config = dict(
    d_shared_expert=0,
    activation='swiglu',
    moe_layers=[0, 1, 2, 3, 4, 5, 6, 7, 8],
    normalize_top_k=False,
    norm_eps=1e-06,
    grad_clip=0.5,
)
Below are experts of layer 2 (counted from 0) of a mixture-of-experts language model. Rows are named router (the router's row for the expert), gate (a neuron's input weights, with its number), up (a neuron's input weights, with its number) and show model dimensions 0-159. Each number is 50 + 15 x the weight over its row's rms, rounded and kept within 0 to 99.
After each expert's rows: a language model's description of what the expert responds to. This comes from a sample of Wikipedia text that the model never trained on.

# expert 15
router:53 39 58 66 62 36 26 57 13 46 32 40 47 30 69 51 55 64 33 28 25 29 66 42 51 42 45 57 46 73 39 53 51 52 42 37 47 49 65 43 48 64 45 59 23 42 49 69 36 48 35 57 66 50 55 51 46 58 64 68 62 30 44 51 35 50 51 57 47 41 44 70 74 64 19 69 57 52 58 50 25 58 36 50 31 42 27 25 31 45 34 51 60 76 55 50 64 61 43 70 45 55 49 51 44 25 56 47 31 37 38 43 57 48 52 41 28 75 01 56 36 03 53 65 33 45 30 36 59 28 66 57 75 31 57 61 66 56 45 55 64 27 45 45 20 60 62 31 66 63 55 54 73 71 10 47 61 80 69 62
gate4:49 37 52 29 70 69 70 58 66 61 20 52 35 32 46 59 51 39 31 60 71 46 45 45 48 36 36 33 51 43 29 80 40 66 25 39 30 33 72 53 36 62 25 53 17 54 31 44 26 00 67 36 68 50 40 68 49 54 48 56 55 52 76 62 47 19 51 46 62 78 63 46 36 44 48 56 41 86 35 64 46 27 37 77 64 66 35 29 51 65 24 48 73 52 49 66 20 56 60 55 55 61 57 36 30 79 51 30 43 43 58 57 65 30 66 52 45 50 40 40 74 34 52 55 34 88 58 67 50 40 59 74 60 53 53 27 42 28 44 49 58 40 37 66 60 73 71 47 42 37 42 50 59 81 63 54 67 67 60 50
up4:53 63 34 73 71 53 32 47 33 64 16 52 77 52 52 72 47 69 22 65 38 62 51 50 52 30 39 50 49 71 61 42 69 25 72 62 37 41 63 54 67 51 22 50 84 66 62 57 42 60 34 63 53 30 60 59 52 41 35 59 63 46 40 54 53 76 40 40 61 36 57 40 57 56 50 50 49 44 53 44 45 64 69 65 55 45 45 63 41 60 28 67 74 50 61 19 45 59 27 46 37 42 62 50 62 48 42 81 41 44 36 49 52 38 35 86 50 61 44 52 57 28 74 52 44 55 28 94 48 30 27 32 44 28 38 75 43 22 42 53 49 53 38 38 60 60 49 60 47 33 43 50 09 60 54 48 65 59 55 43
gate5:60 70 58 30 84 49 34 37 42 68 67 52 45 53 30 97 37 64 43 55 66 63 36 67 63 59 41 66 39 46 47 64 47 29 72 47 73 49 60 45 48 64 17 49 31 60 78 63 66 34 44 58 59 70 31 41 67 32 81 25 68 66 38 61 57 47 55 58 46 63 58 46 36 60 56 47 54 35 58 39 42 35 49 44 67 39 49 48 46 65 30 55 49 31 28 31 31 43 57 53 29 49 66 66 43 61 30 56 77 63 35 59 74 65 53 52 63 34 57 37 49 58 49 76 59 46 62 49 42 47 46 61 54 33 73 44 73 22 29 85 44 75 47 70 54 43 49 45 53 37 58 61 26 61 68 31 45 67 68 56
up5:47 41 53 67 65 45 58 32 58 18 56 40 57 43 42 75 32 74 40 30 83 50 40 53 70 65 65 56 49 61 28 68 33 55 71 37 66 42 33 48 49 63 64 65 52 85 49 72 59 44 57 39 71 78 59 36 39 69 49 28 76 53 32 64 51 32 25 67 72 51 21 46 67 65 50 38 66 40 37 39 44 40 45 45 31 72 71 39 51 48 53 68 36 29 70 31 38 80 05 40 39 49 41 51 64 19 44 74 54 76 36 68 56 69 32 34 49 52 45 54 58 49 88 47 41 78 50 40 37 69 75 51 47 64 22 47 32 35 59 40 56 42 41 62 35 26 52 43 37 41 81 47 42 36 55 51 33 67 50 42
gate6:50 61 60 68 47 45 63 29 64 63 68 49 57 66 53 61 28 30 67 50 46 63 83 67 26 37 35 67 86 36 31 35 24 71 31 58 42 54 73 71 66 64 53 43 30 40 34 60 49 27 41 35 62 58 72 60 51 36 57 43 67 32 62 46 74 28 70 54 59 50 72 38 67 28 62 67 67 44 24 25 53 65 28 29 71 45 30 51 49 40 30 61 44 49 45 55 59 44 32 42 56 50 58 23 63 77 64 57 27 48 81 19 52 60 44 59 81 46 34 70 41 10 45 43 57 37 52 61 70 32 68 58 48 44 67 37 28 63 54 49 70 58 41 27 34 66 56 47 64 39 47 61 41 66 49 45 44 19 53 29
up6:42 60 36 27 73 35 62 42 44 66 57 29 65 36 33 54 59 54 67 49 38 75 47 45 27 00 51 62 53 45 36 55 07 70 47 49 57 57 81 43 35 51 69 30 53 73 81 47 67 49 41 38 53 49 63 64 40 41 18 28 35 71 44 58 49 36 59 28 59 76 68 55 63 62 45 31 58 41 41 27 52 63 39 49 50 58 65 74 34 32 32 44 66 50 41 67 63 57 52 59 62 65 47 42 83 55 70 41 43 67 57 42 50 54 59 65 47 13 68 57 47 11 53 35 51 53 79 64 51 45 38 51 73 49 67 61 30 50 50 45 52 52 43 61 52 53 63 24 34 41 46 46 66 53 53 32 58 35 42 66
Description: Second words of proper names in tables, award lists and sports results, such as Vasco da Gama, Supporting Actor, The Forum.

# expert 3
router:55 69 45 86 64 38 44 52 36 55 26 22 25 36 55 22 76 52 42 42 26 55 66 43 39 54 38 70 38 69 28 80 39 50 49 27 42 43 52 54 57 55 42 52 67 33 44 44 38 60 57 33 56 36 57 61 26 38 32 63 44 39 60 46 38 63 52 72 64 39 23 70 63 52 49 37 46 32 59 43 37 23 58 47 45 39 31 32 23 57 46 60 60 45 45 56 73 54 52 68 47 58 45 65 58 56 67 53 49 54 62 60 73 37 54 66 23 43 35 80 40 06 25 55 77 67 25 44 27 45 53 40 67 40 49 82 62 44 45 59 59 28 45 38 33 57 50 66 59 57 62 52 80 49 61 63 78 54 49 73
gate5:69 52 50 64 22 76 24 44 31 44 47 53 31 59 53 54 51 55 53 56 48 61 36 69 62 33 49 29 68 56 70 64 40 61 39 47 56 50 01 38 51 48 38 47 36 35 43 56 77 57 21 48 51 37 28 64 34 45 41 74 33 65 53 27 44 32 92 70 57 29 78 65 44 60 75 33 73 67 33 50 44 57 82 44 57 25 50 37 59 51 50 62 37 53 50 61 66 61 48 30 36 49 61 74 64 60 49 40 67 50 40 53 79 36 45 57 50 42 60 52 41 48 62 33 70 29 39 52 58 35 63 54 48 33 29 08 39 49 57 54 44 34 57 47 32 51 45 37 66 48 21 37 32 51 53 52 34 48 36 48
up5:57 52 50 61 59 70 62 34 65 47 56 63 99 41 44 53 60 58 50 25 55 66 56 51 66 68 74 51 30 52 76 49 23 49 45 45 27 57 53 73 59 34 38 47 43 52 51 70 35 48 72 19 21 57 35 44 72 56 50 57 40 71 55 53 26 54 29 07 70 44 32 50 31 49 61 54 50 60 55 61 77 61 43 55 53 62 70 28 44 32 53 38 32 56 47 36 64 51 49 67 69 49 40 28 49 60 36 89 44 20 21 26 52 28 63 60 60 73 49 49 70 25 63 43 37 57 49 60 23 52 50 27 34 55 63 38 60 73 43 84 41 58 33 33 26 35 32 47 28 34 63 50 61 33 42 30 36 68 68 26
gate6:53 40 35 62 58 29 77 60 22 86 37 43 59 63 54 53 44 56 45 50 30 81 42 68 67 68 44 41 61 61 53 70 55 59 72 46 37 51 54 51 43 24 55 71 46 55 69 68 23 39 73 39 39 68 18 34 35 76 74 36 14 34 39 51 59 40 41 70 46 43 53 47 33 88 46 40 65 48 64 59 32 34 69 37 79 60 74 49 67 61 58 28 40 86 49 47 46 57 28 22 65 49 41 23 58 34 52 71 39 40 59 78 43 43 49 42 25 63 56 57 51 25 68 40 42 15 66 45 41 41 63 63 19 56 58 64 86 52 73 23 30 34 33 28 52 42 59 55 47 15 68 54 40 45 54 64 17 45 50 62
up6:52 48 47 63 71 46 44 29 53 80 64 44 73 56 46 61 50 63 37 64 44 80 67 52 77 63 29 61 62 68 37 49 34 51 56 48 49 57 64 45 47 48 57 74 51 33 13 70 13 48 79 56 51 50 53 45 33 67 68 78 36 81 18 49 44 61 58 54 31 74 52 56 33 48 56 48 50 33 52 43 63 59 27 56 42 49 30 48 38 52 52 34 60 76 49 54 82 57 48 46 54 39 42 36 51 52 54 41 39 51 54 25 31 38 54 59 50 49 42 53 26 35 43 41 58 57 57 58 60 25 63 58 56 53 23 60 73 46 67 51 41 42 63 37 52 44 70 24 45 57 73 72 44 67 59 38 57 83 42 36
gate7:38 42 70 44 62 43 54 71 58 46 58 57 56 45 52 82 82 68 71 66 68 30 46 77 49 28 73 32 46 54 38 39 78 73 41 35 66 49 42 71 51 44 74 38 46 29 64 52 59 39 45 62 60 84 78 46 54 39 40 61 48 44 75 65 50 18 39 37 73 51 63 52 39 49 32 41 59 41 74 57 68 45 31 41 41 48 41 24 43 67 28 43 62 50 20 28 17 30 50 44 26 69 56 54 21 61 35 29 46 36 61 57 47 73 43 61 27 60 44 25 69 49 36 64 18 68 39 28 42 50 63 46 43 28 64 54 26 54 68 41 94 34 34 56 15 49 69 50 44 46 13 63 69 58 43 34 40 56 56 51
up7:61 34 69 61 89 55 39 37 33 34 47 64 59 70 75 19 50 39 32 40 81 57 82 59 46 42 33 57 34 58 44 80 61 69 61 36 51 51 50 54 60 46 44 64 71 46 31 48 51 40 53 40 36 35 35 64 58 49 49 75 72 40 50 45 72 82 57 70 34 71 56 38 48 43 43 57 58 66 52 44 62 51 35 45 57 61 33 63 76 57 40 49 64 43 66 42 51 55 40 48 49 32 54 28 59 42 32 66 11 28 46 67 24 59 58 58 65 45 48 80 57 63 68 35 43 63 65 69 36 73 44 52 51 60 45 59 79 44 49 46 33 75 41 50 65 51 34 31 41 38 67 46 06 23 75 59 42 75 54 42
Description: Suffix pieces that finish a word and second parts of place names, such as under-age, Arab-s, Hong Kong, Los Angeles.

# expert 8
router:48 48 43 63 59 54 40 56 42 52 35 22 33 54 46 42 86 57 51 71 51 46 51 59 48 53 29 69 55 49 45 41 64 41 47 47 38 56 35 61 56 48 27 48 22 44 63 69 37 52 40 46 51 39 42 53 52 44 52 81 80 33 53 39 52 37 64 47 49 45 42 62 55 63 38 52 51 55 38 73 35 45 71 58 24 19 37 23 17 65 30 45 61 41 40 67 48 27 42 50 11 40 63 47 40 18 39 53 40 62 41 14 74 39 36 39 34 43 35 67 45 08 09 69 62 46 33 31 50 56 56 42 46 27 70 56 38 22 46 47 34 34 59 32 19 42 62 87 58 47 44 43 71 55 44 54 53 59 70 62
gate8:40 57 45 28 32 56 71 55 63 29 84 47 54 76 44 33 35 41 48 52 39 40 40 48 60 21 65 49 55 38 38 50 70 34 50 53 51 46 24 64 50 52 39 26 57 55 35 87 66 54 78 37 49 73 35 52 36 55 32 62 66 55 48 40 66 23 51 50 20 49 39 39 28 55 41 57 58 64 28 42 49 62 53 49 42 58 49 24 67 66 68 45 57 46 41 54 72 54 51 69 41 52 00 73 60 41 57 54 81 43 61 50 57 58 44 54 28 51 62 57 52 82 61 73 78 43 40 50 52 35 41 57 39 45 60 12 40 57 56 45 59 31 58 25 56 69 64 61 39 31 50 41 20 26 53 48 40 29 53 35
up8:88 82 49 37 52 52 47 56 40 21 59 77 75 25 37 29 89 46 59 49 56 56 48 70 51 81 63 48 61 38 50 54 54 20 48 43 34 47 61 31 39 30 34 63 60 61 72 69 48 85 91 83 35 54 61 46 35 37 60 65 20 38 44 77 55 41 42 65 50 35 32 52 68 58 56 78 86 72 69 52 35 65 52 60 50 78 41 41 53 43 43 75 62 40 55 28 32 43 18 44 61 62 53 59 38 27 32 25 46 62 37 37 43 50 45 39 63 23 67 31 59 37 43 51 27 62 47 52 23 32 31 42 55 64 52 42 60 45 52 50 50 54 45 59 54 75 54 62 59 50 43 38 79 54 40 63 56 73 37 42
gate9:37 46 31 26 40 73 32 53 47 66 32 66 61 59 53 61 67 49 71 57 58 34 59 75 25 51 48 45 67 25 59 41 12 62 71 48 35 32 22 66 45 35 51 64 48 38 38 42 76 32 62 23 32 62 41 48 48 38 52 38 17 41 44 46 67 44 71 72 39 38 54 59 29 39 41 59 58 65 33 59 08 47 10 48 37 56 47 49 25 14 73 59 31 60 38 57 32 56 79 45 64 68 62 28 49 23 48 64 60 46 54 33 56 24 58 60 49 22 34 19 51 45 62 54 43 44 56 45 53 51 45 57 47 49 25 80 63 30 52 37 46 52 67 27 66 57 54 43 29 47 30 32 50 73 61 66 38 60 32 20
up9:50 57 35 54 43 23 29 45 47 69 75 35 58 53 39 30 46 40 74 63 39 39 55 57 33 47 37 58 38 47 60 37 52 28 29 47 56 53 67 68 50 41 61 53 50 39 39 76 59 42 44 46 48 30 40 47 78 32 53 47 60 32 68 22 48 59 59 56 43 35 42 39 46 74 62 64 47 45 29 38 39 53 43 66 47 46 40 51 44 38 60 68 46 28 55 62 78 68 58 43 83 37 53 58 37 43 74 49 86 57 63 56 28 39 28 63 72 49 49 62 35 83 21 40 64 65 72 64 44 56 40 62 34 28 56 63 17 28 60 78 52 51 34 31 57 60 37 39 51 25 54 41 51 32 66 48 53 41 30 56
gate10:38 89 50 66 48 63 24 69 64 68 51 50 46 40 22 40 43 59 40 40 64 55 32 53 51 63 56 51 48 75 53 56 56 41 65 51 51 76 65 29 54 55 59 47 60 29 52 51 44 34 38 72 72 65 47 64 49 47 63 40 57 44 46 57 39 66 45 68 45 39 32 40 65 84 62 54 32 41 58 51 25 08 50 37 29 44 50 51 59 58 32 41 80 40 47 54 33 33 54 34 33 25 85 60 47 34 36 84 69 35 24 69 56 60 51 60 48 35 35 31 64 40 67 37 64 17 55 50 41 58 62 42 41 35 30 31 53 55 43 77 44 30 67 49 38 38 51 61 60 73 39 35 33 44 32 39 55 34 53 43
up10:57 78 56 45 36 45 44 57 40 47 37 47 45 41 54 45 58 36 28 30 63 53 48 51 44 78 51 64 56 50 33 49 54 51 34 64 50 63 53 32 65 66 69 50 53 60 55 78 55 25 36 55 43 54 91 65 54 40 50 36 55 57 37 59 55 47 41 70 59 58 34 33 74 64 61 54 50 70 57 83 30 35 44 53 39 47 68 67 76 60 54 24 63 42 51 71 47 35 34 46 45 38 91 30 43 58 49 35 51 59 40 54 53 54 32 58 55 17 68 31 55 31 49 42 40 35 44 53 43 33 48 71 52 27 54 51 40 59 54 39 27 29 39 48 48 32 21 23 43 44 39 58 43 38 54 41 55 76 36 46
Description: Nouns in league, organization and measurement names, often in sports articles, such as League Two, Most Valuable Player, kg, metres.

# expert 6
router:51 51 35 49 40 50 50 53 57 62 29 42 30 31 42 28 81 43 42 53 40 33 48 62 44 38 57 71 54 52 39 63 49 33 41 59 57 42 52 35 56 42 36 59 44 51 49 32 56 39 45 66 40 35 58 41 55 49 36 53 40 53 23 52 71 52 58 94 64 51 38 52 73 53 44 47 42 48 64 63 30 28 63 94 67 33 28 58 53 38 46 69 85 51 54 63 43 18 70 54 25 45 39 65 20 36 53 26 53 76 61 73 66 60 57 29 43 50 37 58 29 22 34 44 76 54 42 27 73 75 63 57 60 38 47 60 74 40 47 48 39 68 75 54 34 43 40 50 49 30 65 21 48 65 64 50 69 70 39 92
gate5:47 38 58 28 71 61 39 55 43 54 57 54 50 42 26 12 60 62 69 73 48 49 45 64 38 48 51 41 67 61 51 73 40 64 53 28 64 77 43 36 74 55 49 45 58 54 53 60 40 44 10 68 41 47 69 77 49 43 56 54 39 33 32 31 23 52 75 24 64 47 28 42 38 73 24 39 43 41 53 48 46 54 50 63 51 50 25 57 44 61 23 55 60 43 75 67 68 47 55 37 11 46 40 65 38 29 75 38 41 55 68 34 78 54 66 67 59 44 61 60 37 49 44 61 47 64 41 47 84 75 74 64 50 52 60 18 46 18 60 66 54 73 39 64 49 50 44 63 53 53 46 30 78 83 74 35 53 52 55 36
up5:76 66 28 42 65 34 63 57 47 56 72 49 50 47 55 63 56 73 43 41 50 64 74 65 66 37 22 65 57 47 31 40 77 56 29 62 51 21 65 61 42 45 49 52 41 44 49 66 56 70 56 28 52 72 42 26 56 15 26 39 61 60 39 79 63 57 33 83 64 30 67 67 61 58 66 53 77 49 32 33 37 56 37 47 45 52 50 61 33 42 58 44 49 35 33 46 24 66 62 47 64 69 58 22 31 41 43 59 50 71 41 74 37 59 39 39 38 43 64 57 60 63 55 65 55 26 45 42 56 47 42 58 47 54 35 52 38 58 72 58 08 41 66 53 64 54 99 32 51 56 38 34 63 84 44 51 57 62 52 46
gate6:63 71 39 39 54 44 34 67 44 29 38 22 58 44 31 44 72 39 54 70 74 46 56 44 51 53 11 57 41 39 57 37 40 75 45 57 53 50 56 29 31 55 33 33 36 41 80 67 50 62 45 46 52 44 51 34 62 45 27 37 21 55 22 83 14 33 51 56 41 59 64 55 34 45 52 58 40 51 55 76 61 94 60 55 40 38 27 64 45 49 47 24 80 42 63 44 41 57 60 42 60 49 69 54 58 62 25 39 58 58 32 29 74 50 64 63 75 71 71 40 46 48 65 25 55 48 38 36 43 73 45 27 43 47 49 70 56 33 25 56 36 50 65 30 59 83 84 43 63 52 68 51 39 55 59 53 63 60 63 48
up6:82 49 51 32 64 20 71 61 74 66 61 72 63 42 56 67 55 70 31 30 47 33 43 43 67 49 17 62 67 18 48 30 56 41 37 61 69 28 57 39 34 58 71 40 62 49 63 27 67 46 76 39 50 50 60 49 33 67 31 40 63 38 44 78 47 45 55 53 42 68 31 66 64 31 60 59 20 13 63 82 65 45 61 63 42 58 70 49 52 63 44 62 38 26 42 59 42 58 55 58 58 60 32 68 45 89 60 59 36 66 54 57 66 66 60 19 35 55 46 67 48 44 52 47 51 87 35 32 33 20 61 58 35 45 50 67 43 80 47 47 30 70 44 31 37 32 42 51 26 61 73 30 46 37 69 34 53 59 41 52
gate7:61 58 72 24 52 19 17 77 60 56 33 47 42 43 49 14 39 55 36 49 36 14 57 47 47 57 39 65 46 69 48 37 54 20 49 31 49 32 52 38 35 73 46 49 55 30 48 58 38 41 51 55 43 28 53 54 66 65 45 35 48 40 73 63 53 40 29 81 58 56 11 66 19 45 45 68 52 58 76 68 58 58 61 40 36 33 15 44 41 05 51 53 42 36 70 35 29 42 69 49 69 53 56 63 40 59 85 44 49 36 52 64 70 73 61 59 45 31 72 57 49 55 46 20 77 54 29 96 42 69 56 61 37 39 42 49 33 47 38 97 49 61 73 44 56 26 60 32 48 66 24 54 50 70 45 49 69 47 44 38
up7:07 29 33 49 30 70 61 24 43 62 65 48 77 35 61 52 45 38 83 67 61 77 38 59 54 68 60 48 37 56 63 17 63 69 55 69 53 43 51 30 38 63 45 29 29 71 34 33 66 43 27 75 71 62 69 45 75 59 50 58 14 44 66 44 45 59 45 44 41 69 46 30 47 69 43 62 33 59 42 66 59 38 66 55 59 27 42 41 46 33 44 58 44 59 41 71 58 60 50 63 59 34 34 50 34 47 70 19 73 23 27 51 69 56 52 27 54 28 73 49 55 48 33 72 30 38 50 64 59 65 39 12 47 70 52 76 58 57 50 54 55 50 58 68 42 44 30 36 37 58 40 47 38 62 40 33 19 69 70 24
Description: Mixed word-final pieces and verbs after a stem, such as cries, cried, -sion, plus day numbers after month names.

# expert 2
router:69 21 59 54 77 39 47 40 48 61 39 40 49 44 50 52 42 73 29 48 22 28 42 59 60 50 30 37 44 43 34 65 28 30 37 17 52 78 38 40 59 44 41 60 34 26 71 52 45 36 38 52 54 38 38 61 52 51 47 69 34 25 34 25 57 40 46 73 33 41 42 64 34 50 07 49 31 15 75 56 08 43 57 45 58 36 41 27 42 45 40 66 48 44 62 43 88 46 85 62 48 52 30 61 27 52 50 40 48 26 76 59 40 30 85 38 64 53 47 67 53 53 38 53 56 47 46 42 19 54 67 36 74 40 57 70 68 40 64 41 59 59 53 28 47 52 49 66 40 47 68 32 44 53 53 39 53 55 54 73
gate10:56 61 58 69 64 41 55 65 46 56 37 67 21 40 60 42 61 46 50 57 32 48 39 56 29 45 43 49 62 72 66 43 23 53 54 47 62 55 52 50 55 74 66 43 37 61 29 87 58 71 56 18 28 44 59 64 65 49 46 63 63 43 46 48 48 52 62 64 52 63 61 51 62 74 64 60 73 64 54 11 48 50 38 49 21 46 32 51 34 37 41 59 60 53 83 46 66 73 36 49 72 55 71 70 52 41 53 50 44 56 54 71 39 36 53 83 42 55 30 46 70 51 55 54 17 34 72 47 32 39 48 54 55 55 65 21 69 32 22 60 50 53 37 13 40 38 83 34 69 61 99 62 40 53 57 48 55 40 69 40
up10:63 81 58 37 20 39 53 43 47 31 72 49 51 70 36 51 66 47 15 40 64 34 65 42 76 45 52 56 66 51 39 53 58 46 48 63 25 66 51 45 66 19 25 65 35 66 27 33 77 27 56 49 41 57 38 48 49 35 50 34 62 56 63 43 65 43 40 63 44 37 68 73 57 41 43 31 41 49 53 76 49 65 48 56 59 65 30 63 46 42 74 37 34 36 26 58 34 43 57 58 35 45 42 23 63 53 45 48 34 40 59 40 52 52 49 35 61 47 68 56 43 32 25 09 47 41 58 42 69 43 77 42 64 38 47 74 55 61 99 30 39 44 50 43 30 43 66 60 49 41 45 32 58 64 54 60 52 39 31 62
gate11:42 37 20 58 34 39 46 65 29 73 33 57 42 36 80 54 34 46 32 34 47 52 44 75 46 53 65 32 45 65 45 74 71 68 50 60 52 39 65 61 39 23 72 50 67 52 53 15 38 39 54 22 53 81 60 47 78 44 36 45 55 65 39 80 47 53 45 69 59 95 59 44 66 42 37 46 34 47 28 39 09 33 56 41 36 45 53 44 66 56 33 32 56 62 25 47 43 55 47 74 63 42 58 69 38 72 51 60 52 47 81 58 49 43 59 49 66 45 61 37 45 36 67 33 37 63 39 56 36 29 73 77 26 59 34 62 51 47 52 50 47 34 39 39 03 40 24 34 40 26 45 75 45 70 62 64 62 26 35 70
up11:51 63 57 38 57 45 64 58 60 46 76 35 64 36 52 40 68 46 61 43 29 62 64 27 35 39 42 43 69 53 25 59 54 55 55 51 12 05 42 35 86 46 28 70 68 19 49 60 54 63 49 54 63 32 48 62 36 59 68 62 41 49 73 51 58 30 54 44 73 50 78 40 53 52 46 70 38 62 53 42 39 76 69 46 49 44 50 55 51 53 53 70 36 43 49 65 35 39 57 13 27 67 45 75 49 47 44 69 40 37 41 11 39 21 59 57 56 26 53 35 63 62 60 51 60 42 50 39 36 01 66 45 47 49 57 41 79 54 76 35 48 41 57 77 62 71 62 65 44 70 53 13 64 68 58 42 63 45 56 52
gate12:57 19 34 64 45 45 26 44 39 56 43 46 32 39 57 13 29 41 56 56 38 37 22 64 50 62 58 35 20 79 59 43 42 38 55 50 46 69 40 47 72 44 35 66 39 61 35 62 56 69 60 43 53 59 47 63 63 66 49 42 56 76 56 24 48 62 39 35 62 47 41 50 44 71 50 38 46 37 63 19 48 43 89 70 76 49 34 41 52 58 34 60 45 79 46 62 29 71 94 55 53 44 28 59 48 39 55 72 82 30 56 47 45 47 25 57 40 29 48 49 49 43 37 24 69 30 67 49 61 42 61 60 62 41 24 47 66 50 32 48 41 39 77 45 58 48 35 27 58 74 54 33 46 22 46 44 48 63 40 35
up12:43 54 62 58 58 40 57 54 58 55 66 58 67 36 60 48 15 31 47 66 71 59 68 59 62 43 20 41 64 69 62 39 56 35 69 62 75 28 72 44 44 60 34 33 65 38 52 58 42 66 57 61 66 62 54 42 64 27 64 62 64 40 34 42 31 55 54 58 10 64 69 59 64 68 46 55 51 72 60 33 29 71 33 35 55 51 67 33 72 31 53 61 92 44 69 11 39 72 41 50 64 36 46 66 72 21 35 63 36 35 30 52 44 46 30 45 55 28 16 55 54 40 57 64 60 50 61 51 54 37 35 65 44 52 51 59 45 38 36 49 67 45 59 54 56 54 45 34 45 66 56 59 62 58 41 43 45 44 67 49
Description: Final pieces of split common words and sentence-ending periods or line breaks, such as -atory, -ting, -ing, in running prose.